From a checkpoint of a small mixture-of-experts model trained on Wikipedia.
Size: 13 layers, width 448, 60.9M parameters.
Training: a variant of Adam for the experts, 6842 steps.
Below are experts of layer 10 (counted from 0) of a mixture-of-experts language model. Rows are named router (the router's row for the expert), gate (a neuron's input weights, with its number), up (a neuron's input weights, with its number), down (a neuron's output weights, with its number) and show model dimensions 0-63. Each number is 128 + 24 x the weight over its row's rms, rounded and kept within 0 to 255. Numbers have three digits each.
After each expert's rows: a language model's description of what the expert responds to; "mostly gets" lists some tokens that are sent to it at least half of the time. This comes from a sample of Wikipedia text that the model never trained on.

# expert 50
router:115106146096137092108110109136122132144103154108134119152099111125160105145120099112147116102164112115142095095155098098149152142117145108124141107106114098156100159104161104151102084102118099
gate0:142176153122126141151155132127127158146135109174135108193110097153134182135130126150144137123113154104112164134135135133112128117110108119148120143091125147137158089169143088136127137127114152
up0:145180148111152134150180134114124123149124125124125105152113120152109156136124137146116135134143156113120146138132135117119133151124104118158114120111123131134157073150173100157129121130135135
down0:113052129109119114143118114140112102180127142139151131165089101149122095078127142111106020144145118146170120086140152128151107097117131124106130146155113169118148134149134143109130150112132108
gate1:132116147143115127096170136116162084103160142158122092147142110168129135090151148111106149081150088178144093119164128152134114086128126110128127125121121113099138102129119129132179134170129182
up1:114134140141128111083137121110187121094134146129112149178097127169122138093083150116121138133128106161080128125146108120115120124132140071092098116112136085090127087137100114123162087169114178
down1:133119107118129151126132133141113102118130138110114142116144143146097092117149106082142116177125158118151094140126122108151119080132092170160132081110152122152145113122117125116172139106126174
gate2:140116106125151135120104115108142107075106107109080153135202111136101131122182164127135138112158125107095113094136122198085124125135131137109094138097146169146111143137131126104134120156132145
up2:155118105141139134145108159123106105106100140097095128105175139115125118136168177139121132113109137115136107118126165170102109115149076114115101173118160175138121145169113111096171135157134169
down2:123090114106137120136123100141138132093088147124123126123112148135153113141132089076162129153094144093125103115093122136107161122118127142131150139117153147107133117118136091130159119141112092
gate3:143128124161135160144135137142135123141149109150138138113147115123110116127130110133088115126104134083119156148104174155113127111138094123105113170123139160101166065152139134129157165152129134
up3:184125114155148139111151180101159152123136121137116163142130103154131101115151127127121130111141117111167145136125159150108093115128143133130130145126136164125146091103095142144182151119108140
down3:160093143129129150124143137130145145120146137104131090158104144142110141127116113167148109142124112131137114132128085129092127159129135134133136109107138118134130149153112091090149148135146178
What it handles: Commas, of, which, this, former, latter, while, since and that, introducing clauses or following as and with.
mostly gets: " this", " former", " This", " Since", " While", " last"

# expert 37
router:097112138099123099103118109137117157141097151119119109154100125137161090131104101101155119117147106127131108102172097098155162149111151110119159095101108092165093153101155118150103108104119093
gate0:131219155117118130153139105155117107127128111188143097151144130099152167135147104168154160112118149087108153145118144132142130136128131119164093149076136149122123121195112112108157123133108145
up0:135196142112141127128178105140116120128112124146130100146131139096153130135143122180129162120135146108109122146128152132148138138158135133162086148112138124126129096174140125127147097133120111
down0:133093111107138132144113134144146073183110119125151114142122118122127086085135143144125101109125108132159103147150132124137112105127091118071134136157109146121160136138134156098160121102119105
gate1:126098165131151116122146131137133075129155118182135120170154127159152097107157121091114154108127100176158108158161133126152122144103121126103137118111097096093132114117111134115138132147120187
up1:125125125151136114112135123133178132099149126150139155177125157143127112101120133109122127163116130143128114160139144114105114132108146105074119101101107075089127102118091127110134105137123174
down1:128149134114124117144123132155113130086093134167098119126103128125086110151171113114130093159118154136111125162131142117144124118125112134106130124111161123151122103158098140106156155118142140
gate2:137102121129162133121122113115112119061115123107129198163176128152121123102184138128170107144154154129101105116137160210097116128116116112128143112132127179127113109143115099094130109149095103
up2:145104109136157127120137139139102123095111145115134167142146151135120120125167161137139116145096145118125095125117186195113108139133084127150149161146155168120125150190112126103146114145111150
down2:122113127084132111153130106117110125090115163119153121131115132122160110126121077109140112153078136104156096098118123109131166118120133139106158120177151144114119108122105099105160139130109150
gate3:140125133160140157140134139135131131145148116149129136120127110122108130127115111144109113147124147079137157159105184143114121123146093133089121154118138148103164074151128146133157165146110115
up3:181127114153148137108151179100154153123134128134113161147125102161136102111149125130124129115143119110172149137126159149107090120130147134126131143128136162123145091102092143147183156114107137
down3:159103136127128143130135133132138137121142139106129089158105136144116143125117113175140105149118122121139114130123090134093129152127132130141135102102135120124134144149113086086158152131147192
What it handles: Past-tense verbs and pronouns in biographical narrative, such as founded, lived, took, was, they, it, plus pieces of names.
mostly gets: " Fr", " founded", " bu", " lived", " Mari", " del"

# expert 52
router:115117142094124097102097108140112153144099152106125102132092120131142104147111098109143124108157116111157098103150095106160151143105147119132144094110121096158094154095167108148103076115114095
gate0:141194143123110138146138119112129167139135115184134109172140107131133178140115112166147166129102113089125135117133129131111165126149134119172102138090117135099141092178128117113139156130114153
up0:144185130118122137137172113124127149129111118120112108132135124106126142139131125158123171135108131109133117132138132128134167137163136140165091128134120117101148051159159130138138134138131158
down0:139103098106154112158107114140126099156126136127144124134120100126123069089117137098126059142121086152159120109151160133137118112126125119116117144169093131115123146131136151129122107123149113
gate1:133094139139104128101165125141162098125146134163131109132139103168088120106160141121132158079110097158148125142160139147171094116151114126114135123149104097115114120143119146136124135142124212
up1:120137097139128113110138118126189140122140140135108135148109110153073126091112157125145141118095124135114151147149134125137083127166143099088112115126107090114107111130103128112125102150127182
down1:158135104138125146120143157113106099121120134119121129106133134134115093125135116099134114171118140128116106171136094127129106125111131155170160103110119168126104091137137139108149138117125155
gate2:127105115113171127135127138097118131082095148107116144154192107159111152122194176133156148138151132094131115103099135170129134127123130137122109119124132164141120133138126114123115115155112119
up2:152104117139151136139117156122105112110099158107125139130171143134133133133177172129146133150109134125159113118116180156128116106150074119134114173133148159136138136171111124113166121159102143
down2:147090130104122115150127086151117124125090136114128114131095167100153120129134106090136121150109155134134119081085133128117159129106145137110151122130149152115134115114122105123163110127144120
gate3:146135123164141163155125132152122132135151109154141125114132118124100126119120095135098105146127130078128144140109172152107132113153097143102115173117127161095178065153121132135166161162123140
up3:191131107165146150128149180125149159120143117140127153140123112149128109103146114115119124114155107108169139123120155143105105112136139143129133156124130180121165096106081133137190135136116159
down3:174102124110142142143125136127118135110136133108148110166098168131131138122106108187150120150114132129122115142113080127103125153133130136122126108106136137119117143171136076109153148135152192
What it handles: Periods, commas, the, a, plural s and brackets in running prose, plus nationality adjectives like Australian, Czech, Canadian.
mostly gets: " Australian", " Czech", " latter", " Ch", " would", " Canadian"

# expert 1
router:098123139099121097086109104137118152134098152096123102146110109133158097142106102115146119117148095122150093097152091081156149146117151094130146101093109097147097162107147109150101091114121100
gate0:137212157135108144132146105134128153177152099151149107155138105146126178135129101152185126108117117113105134130114122112118128125129131131153107139082124114133113120154151145120138122120125156
up0:146206135134112144114184113127137131162144112112120097120129144121133160123120109157163154118133141115120137129154145123140140135182137150143103139131140092138127097145174146115126102129144127
down0:127088133117143137166125116155103140163113118151148104130115158136107100103129094128153097140133109166160084103166179117162150106139126134070162123173117134123107130142139174089114081127107090
gate1:130072139112104115105160108144131045120157133150139126173155120173121079088178166098127158100124112156120099136147133100140106140115118118096096108109112108110127132152113147149145120178121179
up1:126108122128115110104142101132172114109156135168130166210134148157102093065129178104132148156127129133113092120144112103118081126139149095095090109108109096127119109147107142139150094187111179
down1:140118091131097124144140138133116099113100142118092144128126114126140109191137142089119090156135155144146124153094135078108092110107128158147137122091085121136131133109121118155160159094142149
gate2:138100107124131133087140111097141136078126120131130199142142130168117151134177157123141149136169125133079092103123119186127123151122151121096114140079132156143103128154109097092146116087100090
up2:156127104136120137121135120114118119111136110118114149119125136128112132151153184137146155115129131140114084136112143191136122134117075135122099164118145169143120153195107118077155129122138142
down2:150087094105114093132125110124108135128096097140131149124123117103164134158099145067129121106109133129142149117111155133136142112145142163094148141152140119101122112101127085138180107169140136
gate3:133133126153149151137126131128124126139141123142126131127135101129115122119122103148100105140116145069129166153112179151106113115154099129096114162125131154093158067144136139141166172140117122
up3:181129114152149137108150177100154152123133129133113161149126101161138101111149124130123128115142119109171149136127159149107089119131148134126131144129135162122145091101093142148183156113107138
down3:160101136127127144128136133131138135120140142106128087158103138144115142124117113176144105149119122122140113128124088133095127155129135130139135102103134120126132145149112087087156152132146188
What it handles: Symbols and numbers in tables, infoboxes and coordinates, such as heading equals signs, degree and minute marks, dashes, and numeric cells.
mostly gets: "″", "°", " Candidate", "′", " Preceded", " UTC"

# expert 51
router:107112140103134091096108108138115150140098153105129107143096118123153102146112109097149118105157114122158096089151102086163153137114141094132156111108121091161106153096168115160096093097118106
gate0:139193149123132138155130127122123168137119102163132119159122103136129194138116118172150154133118138101130165117125129135111135124134139098127113153091134155122163109160147104094141160123114147
up0:141175137114141135148163118119120141141106119118114111129120127117123159131128128184123146138136156121126155136124140123130140142159120113128102145117139129124162080154168124123148137126127143
down0:111076115114130112160104115155120111196107147125161132143113093121128081093137155125130046150124101155182112095134132154129108114122104145117132153142081143119144129150150147146133125120145121
gate1:123106146132106118118144102134133095121147133141152110143131098156127124109147138112120163089126123171129114146165124135171109123135100097134121103112114089104131096153153120119148143158115207
up1:115151113142111112116126113127162138123141134114151138153102117151109134086091159107141126136111131150100152150143125113130096128140127077094100107100121084100125093139119113097143106163138180
down1:138140099130127149105128156130125112112116129145110123118137137157101086110151131107137119183123141107122117159118141125106086102109132165158127080092122153159121112132103150137146137101158155
gate2:137099111124163134103107127100132144071101137111100172132199097132099143136183185124125127129140124095114091120127138180114135105141119139119107108109143161132116126139116120114096114139131125
up2:149107111140153130121110153128104133097093157098114143116171125114124126157167199120122109136107133114136096140121178155123135100154086128131115144106147173122135134156104127113143128135106149
down2:134090119077110110132132104143137107100089134120125110139088138123169103128149099089163120148098149134132129085109145119131172129154116139140141118130145130111123147114112092119172128116139093
gate3:141139121161140158146135138138117135130133114135134123115126111119106128111115096137108098143125136082137158146105171158099120108149109138089123171120138162086164061152127132146171179150127130
up3:188135108160141145118158183111146160114126119126122151135116111149128108103140116120130120120150111121178142130119151157100098112129158143118140153122142170114151085111085134153188163124117145
down3:167116146116117152118145142121127144111128155119141102166095149132106151114107102183155116158131114110129125138135103143088116141118124120127145115115124132116120154157103080082143160121135194
What it handles: Commas, full stops and opening parentheses in running prose, plus linking words like including, initially, alongside, and word-final pieces.
mostly gets: " including", " initially", " former", " Although", " others", " sometimes"

# expert 18
router:104107134089121098107104106115106149147091152105109102148102129125166113134107105116168120098142093120151083102149105093157153149106157094115143089111106095162093148093161135148109098095117105
gate0:137139144121111135138133122116129169142132116178169100169113105175124175131149080138184115158123139078121118112118107137125102142125148141149098126079128137117144089150136112136123143142102146
up0:143147149120107136113185132098135162133113134133147094150110144160137155122144107150171133157145146107132108122153114144142133159165158130135108127151134128116133053133157115121107130130108132
down0:115083127126111113156093113174109092150142123119155162169120118133128116104144101096135052167126132145145096124149155131129136084129119116091128118148146130116132135132146152108126104114119084
gate1:127095161145120119105154132135136104104147136148130130158140124147137089107129131134118148096131111163120128157177120142128136122128116111122103107109145104123142131120140138093150128136115204
up1:127122132156125119115134123129149145097151135117131171164111162143106100107091159156141137152130140136127158158141130130077120129135142088113091075088154104148144125102101118086149110137136178
down1:142110107137146131138128138150115101104104158119112121125127103132120090150134164103152097153138137135091097171139171113135136106089134146153153097108134151133158121154138124117169121107113137
gate2:123097103119161122127128100101130125052095122109106188176180157166140139123188170106157150142147118129102091123111134176129102129130165114124102111111140173144104142170111131156133108084091117
up2:140111113138158129134114126126112113076097124090112157148157167131163122122168193116133146140088110139139091134100168166131102123143113137139132159113149169130126147196097122133165121096131165
down2:124113129117129128132126115114123112107106118130125125108125093105183141130080120086155151143115115143131131123096164118106175123131135166088143145145155128094159091126122079106154121130131121
gate3:133133126153148151137126131128124126139141123142126131127135101129115122119122103148100105140116145069129166153112179151106113115154099129096114163125131154093158067144136139141166172140117122
up3:181129114152149137108150177100154152123133129133113161149126101161138101111149124130123128115142119109171149136127159149107089119131148134126131144129135162122145091101093142148183156113107138
down3:160101136127127144128136133131138135120140142106128087158103138144115142124117113177144105149119122122140113128124088133095127155129135130139135102103134120126132145149112088087156152132146188
What it handles: Subword pieces and digits in semicolon-separated stat lists, citations and name lists, such as Se-ong, 89, GB.
mostly gets: " em", "adi", "irt", "\\", "omp", "imp"

# expert 17
router:095095144090107081092104115147115136136108148109138103165110150130149091155117101105145130095162098128132106106159098097156167149119146111118163104101103119160110160099159135145093088092112097
gate0:149160171123121145127137121128145158136098116176156116164117132159121148138141104153161126150111128085099152124105139158121131122133102116171101142105163115097138102165127096108178155147131135
up0:157143167128121149109166134116138145144095124121137116160112154135121134124130116149160135167120126110115140134137148152139158130150098117154113148143163112104150068153145096102159128143141109
down0:135094147128128141162121117169115121150116121110145122192117136165132096118148139089105094135110098126166088118147140117139143111091109113071155122161101163152112122108143169095129100145111094
gate1:128089111123139119116156119122134090112156137180154119142155087179149106115160138108107135063145080157121116152139135132099119111132102126134091118113142120112132112163137115101159114149101182
up1:116116078119149108113151142131157146097137149139158136151122124172115101130127148115113109106142096149109140143132121108068108106142116100120090106105156097128128103154103117113152089160124184
down1:145122121138143155124139132129130142135089178139118077102135121142142086145164115072134093174124151128112123142128153119136145108123118134146156101103166171112145148141110105135147119079144173
gate2:134110119124165128114136103108159107059120125141105188140154116157129136141213152132121147123147136143104111124111131183117128123128151107098102137132142150110152144127105149135150108115105118
up2:137120127133148123140127140133129110098119135106104136108119126115133135137175170137108147134090124138141116128096170175115105103137099126112141177140158146119158148182076156113182119127142152
down2:146127121107131122160142131108121092125120153139132117129122128114161105153143105127122161122070119118128126126114140116116146127102129138096153118148132130086142112118134102120196133145145101
gate3:133133126153149151137126131128124126139141123142126131127135101129115122119122103148100105139116145069129166153112179151106113115154099129096114162125131154093158067144136139141166172140117122
up3:181129114152150137108150177100154153122133129133113161149126101160138101111149124130123128115141119109171149136127159149107089119131148134127131143129135163122145091102094142148183156113107138
down3:161106140126123144130136133130138134123135146104125089158098142143117144125119111172146106147117119120142112132128084125103125155131134127141134101104135120127128143151113083087155153130145194
What it handles: Middle pieces of long technical words like substrate, impedance, hydrogen, plus line breaks and empty or numeric cells in tables.
mostly gets: "reg", " sl", "equ", "din", " em", " loan"

# expert 57
router:091111142080128092111092106130113154138098134116129098143099114129140102150114113100150142112163109108152098105155100097149158136109153116124158100100119116171098144099150110147108097099122110
gate0:141172140125081135127145130110150145141119129170147112148128097160124180137152092157171150128127134094103150097120128142134128128128115093152094131078120125095158103179132111118154142123108152
up0:145163125121109135119176134106149132129108135122129113118135132150118139129143126159144164140117128111114118112139141129147145128160118137135092125112136107107160071162153127131153122117108141
down0:136095147127145130160108124155114102160092134135151131164122138127150081107130146106129083152118112155169124130144141136124118117113128123093146138177107141097149135149142153146155127124135115
gate1:128098144130119120105149124134168119119159129171136132159159108175127104109157122127113179078130112172119152154158136122146114118144102128123139107115142110124135117121136138143132115160142202
up1:121151103131135116120135116132172166101143123136143159180112150149114130085121136133113169133136141124093186153149125095094107130150133107113110110106147091118137101108109131100133090172146201
down1:136152101129114148135128136126139107137132167101111124125134137134096097118151134112157099138138142118141116154134134102143123121122107190164107106109156146134105134128115134110178129111122158
gate2:128106124118180128128109107093107132076096142127106173147152126137132150103198167157133123143151094079090102091095127164146089142153146129114133115101148165148088120160126117103119116160122108
up2:154103115138181136134126131113098108098114146099116164127163151125125124128174171152129136120102090104120115110102151135133096133154094130127143151123149175161117142190116124094150125185114152
down2:143092089086105103152123100154104090109102146122118139120095156109137137122118104080131146156102138120145100081098138097129169108125148144106149120127140140090142129109113100138146126131142102
gate3:140127130160157156136135138126127134134149102136124142115125103119121139130122101155113111127119142078120168153105180147107123097148102139104117173120136165107156077141135138127165173142134122
up3:191129135162161148111146173101141166110131110132115173146130104139150115108140139134125113112137134113183144141139138146095097111112126144146129125119129175124163103107114134126166153126111149
down3:154124153151137165150143113147139132111122154091121105167112140142142135123136105141156095171120106146146127138136101109102103140149115127117116106092160108131116137161109069082161152142125204
What it handles: Frequent prose words and inflection endings: the, of, and, commas, plural s, -ed, -ing, plus demonstratives These and They.
mostly gets: " These", " people", " these", " Chinese", " Light", "zed"

# expert 5
router:106112135100132114102109117137120160144105150094115098139101120123157099146115113099151117102136115115142114096141086095156157152095165104124161092091112101176113147096152108144110083111119101
gate0:149175164145112155157147114108128145112153098184150115142154112173111162142136085177176146125109094076118148118135148121122131108156093123184087148083131145125135090159107128092130157122099141
up0:142194159127121143141163113107120138128134117142131105149129138158132143144117099172159155135142112083137134130166132110137157112174098139162088138125134123125133067161145153104128133147112130
down0:129084108117153134152140144161133138178125123173140117141095117124110121115137140106171108175125112150172119137146167158177151099098109090100155138167117133131114145104179174086109090125123075
gate1:138092122140125121108161106143147074136148146163130129136154121176102098116127157094134152097106110167135118154146132130134136117139097124125118111130124090110142111118135144127143128167116166
up1:130116100143130114116155119149159120110131143145136154163135150158086104108093148110140142140106131147124138146139127109103113117147131101113106106130134082128135098122096138116147087179121176
down1:131133112135154131159137141132110118112124113099111100105120128150143090128122111131140068174100151135140139140124136101143139118123085172129130087059139122153130129146124133161111107115118159
gate2:128108114118151124120107064131122114062137095115126186125163122178131126110190128137164138115127117123103105097110135161137115133162130102097097146084165137154101134142091130095136121110116155
up2:150119116141138130141111101132109100085119093109113158106155128151133115134181138134162135114091111130126100116094145167132117109177084114105096172112155152143118142192065124101171121132115187
down2:132112129090108123143132089122114120107127102148132123127094132120128127135134118098158108126114135120155119129097150143111133129134124162102163137176158109129120102116115121111172097117143144
gate3:133133126153149151137126131128124126139141123142126131127135101129115122119122103148100105140116145069129166153112180151106113115154099129096114162125131154093158067144136139141166172140117122
up3:181129114152149137108150177100154152123133129133113161149126101161138101111149124130123128115142119109171149136127159149107089119131148134126131144129135162122145091102093142148183156113107138
down3:160101136127127144128136133131138135120140142106128087158103138144115142124117113177144105149119122122140113128124088133096127155129135130139135102103134120126132145149112088086156152132146188
What it handles: Symbols in tables, infoboxes and wikitext headings, such as closing = in === Women ===, °, ″, table header words like Party, Candidate.
mostly gets: "″", "°", " Candidate", " %", "present", "Personal"

# expert 47
router:113109145099141104107108106148119150138103147105125110154092131127146108135111095102144127101146103117139107091152105096153151153104160101127142092116117104161108163096147115149103107118114102
gate0:139152130123116143162149133130120155151114112163126108148128130142136169131136112179161158123126144103115147113117149130103125145126121108137099142086149150143151116186134113125124127144112143
up0:142142135122130139143180131128129125134112130108102114146130150127128149112133119197153165124138147110114146108120155130120113163143116122125107140117141123154145068172165114146117097131122141
down0:125089087095150114177096095118113093160117141141126132142120126152137108085106121113131067161102103140160107116140171143106129127123117132104120113177059147130149154130130147128141134128120117
gate1:125085139132127121096144110155150096113168136142150095153152112160148114121159120099092144082124088141133128153134119117135131123130139130119110132097131096109114107162136156111156129169137175
up1:113132132139123113103122109164159155088154149119147156182114154176124122094119131099126126145104123130098152151123116099110121122133151093084076103088124073115114091148093145106141092176143165
down1:123127081136120138127138139163141134122095136131138113125135119142095080142122116094127105151106139127159109151116148124117124099112116181166133098079157152136124117145109107131183139116145135
gate2:136099099120162129124133123114123108058109120101096177144181134146113147123197145125141145116168139108081112102114147205108123131134114113093097123115178172154114140136124119130149131130119127
up2:155110103135145133152118135128103096101112132098110135141159146097133139140173173143126154114115122115133100120110174187130119128138075114113127169138185166128127150183114121123179150145138169
down2:145097094096114126147144116162121113119100159135126137132093155112149125132126121091146124166086137125130094118121140132112180091101133156119156124146150137105121114132112102155183138109134090
gate3:141136133160132157145127123111123124134142122147125125128147099137100118127116111160101098139114142067135172162119166143096119106151097124089113158132136147082165074148143145138148160139124130
up3:185129119158152144114151166092152150116138128140103161146131102164118105118138130144124123115142122108172154141130152145096096106128144142122126143134137158117155098103102151149165150102119145
down3:142111143109126163127153142151158155118128142112112076147093154141128137133103108160143114140100121118123119129117103127087136147138129147155124126108142108137112142138121079096150127128158185
What it handles: Frequent short words in running prose like a, was, at, in, been, under, near, plus name pieces and numbers in lists.
mostly gets: " under", " some", " been", " One", " near", " alongside"

# expert 13
router:088112140103130088105112108137107138136099153104125091157103131122157099147111103112149123097157113138131101096154100104149148144118163111125141096120113090144103161107156111151106102102119096
gate0:144157155135095147146152121137120166152131110177122109156122093135146189143146095141199134156100113094095149139129151114126122142142107108154092128129112116114139093168146141097140116111096155
up0:141159169125125140139174106130120158144112117123104099140111135113131155139137090145178145140135114109105135156155157112139126130156110109142083129150107103126124077159167155081137098108123133
down0:139077139129120150144116132163107090145150108112135137136105131129104094092138093134128078162126124147146111142128161113139139108089140140124138142166122097096107137105150163124109126108130073
gate1:125093134140101122133150108119106099111162116133153105150140098155133107118159133111128137071123086169143103146161123109156132126124114131100089116146142111093151127147124136126145139151148161
up1:119136102147110116123135109131135141096158128134158151163113133150113145104107140114152120132115127146126113125124138105120104138140133109089066101134142097088151125137086130099139093167149163
down1:144164141130109135128129111113140112107109128123139121108138134138110097172162102098121106142113134116120106129122126101116147105116097119137141115134123123146168102112115138125125133112180170
gate2:134099104130124138120120104094148145068113104105097164127156156151131127116220126153144132115121129097113077109127152182121129154131173157098103122124166158125127144157093116116129109137111132
up2:139102115148118127129124122119115142117096112087120140106131164107116109157183140149157146125093127129138090120126171167142147132129110149129118159150154175119135145192099114103152118175110143
down2:143117106092142115168141121139107140147136149091127136096089139146157130133107118124165134140086122095128136134111166130125166099131120140090149138147147149116120094094117086095169111101107118
gate3:136142117153139152144117122136129118147144114149131133136127098120118128128116101155093111132125136082138156157104168158112108124161110137089122152117123147087149071151143136146167172137122121
up3:185138106145141142106151164111143141132136119141105167157117095149146094121139131139114137107150111119178139143117147157108083129140156142117140133119125169113136097113105132144187145123117130
down3:168093123139139154116147144142149146109150128121140105163118124154105128137131127182130096158132135111126124116112106144088139162117146141125142097094146133114144154134102105081164136119131168
What it handles: Mid-word syllable pieces such as za, hi, imi and mu, often in foreign names, plus hyphens, line breaks and heading equals signs.
mostly gets: "za", "isc", "imi", "mu", " Episode", "usa"

# expert 0
router:099102128095125088085100104135117143147106154102134111152105123125162095150096104107154134097140124135156095092148105090158151151119156106114152102122104093154097146104156121163113098116116091
gate0:137163149120108136147132105112126125148132092174144104147142129143125165144141074187189147133109145067119141114117136121131127155123095123170092125073142101151117114176149126110138167136127140
up0:141171145121125138142173110122129116139112098126114101139129150110122132137127094182171179121144152098125129114128149112141143171153104131176085127117137092164119094168186150099131142136155137
down0:124092135118138143172116120158133122181090125141132110122088151133130107092126145112160116159113081164142115142159150122174164097147097113071148154157138137098125118115134168101143105141104090
gate1:123083141119107113107154097130146071125170135166152122147154127161091083107151135109116164111139137170111101142156121132131115105130110115121100123135095113086131132131137147134122133160143167
up1:124117112127126112116143084142149105107154128142148156169122148143075096104104141124142144148128157149099134159139103121129092107149124100102084127134124095101131119123098141119120101164131173
down1:141138142130106139130149125143149097134115107120101144132136146079120096164126099105160099168079132139118143114121133118159076098134112111125159121113114097110110124124119150100137149129122146
gate2:131095120114153125102127104140157130086100154109136178162134161148129116132176149109112139147139145147113094111140129185095098134133128089132103152104151147129109169153119132099181118064127119
up2:153107132137154130126117111162131112116097160097146143113119150124131093157156172143117142145087140151132089125118154174105085136146083116145128176126129177123130167181103134107200139111136149
down2:155109115128120141158121098138115120120108133128116155103100123128160116179123096109173101154124118128137125089091115136121164134143158134129112122144129122104147116113142093119137142129104104
gate3:135141117154138152144117122136131118147144114150134133136130102120116129128116099155093110133125136082138156158104168158112108124161110137089122152117123145087148069151138141147166174137122120
up3:184138106159138141118139164112162142132138119142124153157135111150129112121139116124114135124150110119178157145117150157115083129140156143117122152119126151113135088113086148156185163121117133
down3:167093123139139154116147144142149146109150128121140105164118124154105128137131127182130096158132135111126124116112106144088139161117146141125129112094146133114144154134102105082164136119131168
What it handles: Numbers, degree signs, equals signs and separators inside wiki tables and headings, such as °F, 37–4, MPC · JPL, ×.
mostly gets: "Personal", " %", " Succeeded", " Candidate", " UTC", " Result"

# expert 16
router:107108150095131101101107112134112164134098145098123101151104147136150098145112097107141124115155114126132096099153092102162157154128151099121166098115103089147096160095164121141092104099121105
gate0:140181143116136140153151125136118146131132131187125096145125096154142198130136094164175122105109131109099149099146138134113124129144120117164098148110138101132165114163146105104134131135125153
up0:152162140130140145131183133129124147121115129120097102139127127139166173104125103183170128118119142139105146105176148129125147139171125108134103166141140102128158072145162107101133118121132146
down0:127084118129111132162114114189116124156133107121137117122126125128119115126124075115123060176121141122168095153149176131135143092110129096105159146183116101130124142091144170108121104135104090
gate1:131115133134115131115144102118141073090152134167164118132128126156159095111101122096093142092123117156144103138157121121147134116130120122145123096119146119096144131152129097077159141132147217
up1:116141105128138114108129094133162127075139133132151151152101147157138093097079131110102127143123136153125123119156112113111125116137147096136116102107142101111142125120106092074145095148143210
down1:136144095129144132140135122141127127137122141112159115106126113096111093154130120104139130143126151087095118150123152119122164094124115142122148099108099116110125134157140122106128130144129126
gate2:135088113125153120106122090085153123046107107134128174144142132160099150113207137107113131136138145128107091126122133198103118141148169120133100137115137159118115134119129135110135123118142116
up2:140102127137139122125117128126101108091109108102140140105116131094115115127167163127102130137090147131136097132095154178131087119170104129157111181130144167105120139162109135075148138132150154
down2:109107118096158116155139120127138132137117153122106110120086105118165149159119099074168121131107111121121135105124148118120161107142132153117151132108168129099150130094126075148158129137136117
gate3:133133126153148151137126131128124126139141123142126131127135101129115122119122103148100105140116145069129166153112179151106113115154099129096114163125131154093158067144136139141166172140117122
up3:181129114152149137108150177100154152123133129133113161149126101161138101111149124130123128115142119109171149136127159149107089119131148134126131144129135162122145091102093142148183156113107138
down3:160101136127127144128136133131138135120140142106128087158103138144115142124117113176144104149119122122140113128124089133096127155129135130139135102103134120126132145149112088087156152132146188
What it handles: Middle pieces of proper names and rare words, such as Domin(go), enslav(ed), Dunda(ir), plus years and digits inside table cells.
mostly gets: " means", " fact", "ume", "equ", " think", "fl"

# expert 58
router:085101144074126076105094105135102129134089147114152111133101115124142091145106109098146135128140110108151103094155095092164162136106156119131145107105106107157110153120159113158108091104119106
gate0:140195168116115135172135117117114166129112119150155099148114106142129177141141082175181144127140130111116179113122131144131123109117107108134107143078115146123141123194128123120145179142115159
up0:140203138114135131156160125125117154127097130099125106113109142131126131123130104167170160138132126104125154115129132133138132124148116138123113137115127124114137075181150126134146147130104150
down0:123114110111158117146116126137112108176102147144142124166120116129135098109128142103156072156126110158153113125156134120132122107116117110081155144172131138120165148136150165139146125125123115
gate1:128095146119128121096155120130142114112163133178144117155156135184146114110151123122101174075121096145126146161150134124141124138152108129113113110089153102106125113143144137137119110156174192
up1:119132095122135115117140115127167157090145127133145138164135155160141126103116139110108149130116118121094173158141123108103107138159136110088097096090143087108126106134120130106136083165166175
down1:107152089122104142142155144127133118138132165126107120116140136113078099127147131095170110145131124121137093137132135106122127129116126170153127104128140137143087128131130126112157102095157139
gate2:123109105110171122127096093094107136073098122129089138144165101124134184109199169138165119129138101073102096093088133184107115139158138139104128146112135178128088144164145103113131111158094099
up2:151110112137156135135106121109084118092101134121097133143171129105141158119184177135153118123100108101115097108087163171112110133164089146120125181129144174134116163196133110104164125182086141
down2:145089077100120121144129101168099097127104166119126151121101159109137108124114111105119123170115163107146104084110160101133157132123170148105162097120117146109122132112095102122138100119122115
gate3:142127135160150158142123125127131124142144113146127136115138110120120119121116104143094113127113136081119159148116178158100115110145097132095118175123137147098165073147133148141162171146126119
up3:189120122162155146115143169094163145131141116140109169141134110147143095112141129123117138107130111119163140130134152155101085111125142136120128152122141154133154098107098151153177148115113131
down3:152112130129137136138125125140137124118133134107137099158111128146126152114124105173148115157129132116131117135116098135106120160124125137142124103099143118130126142157119078079164159136136196
What it handles: The word and, commas, plural s, endings like ed, ing, ie, and list joiners such as or, including.
mostly gets: " and", " small", " Light", "based", " woman", " people"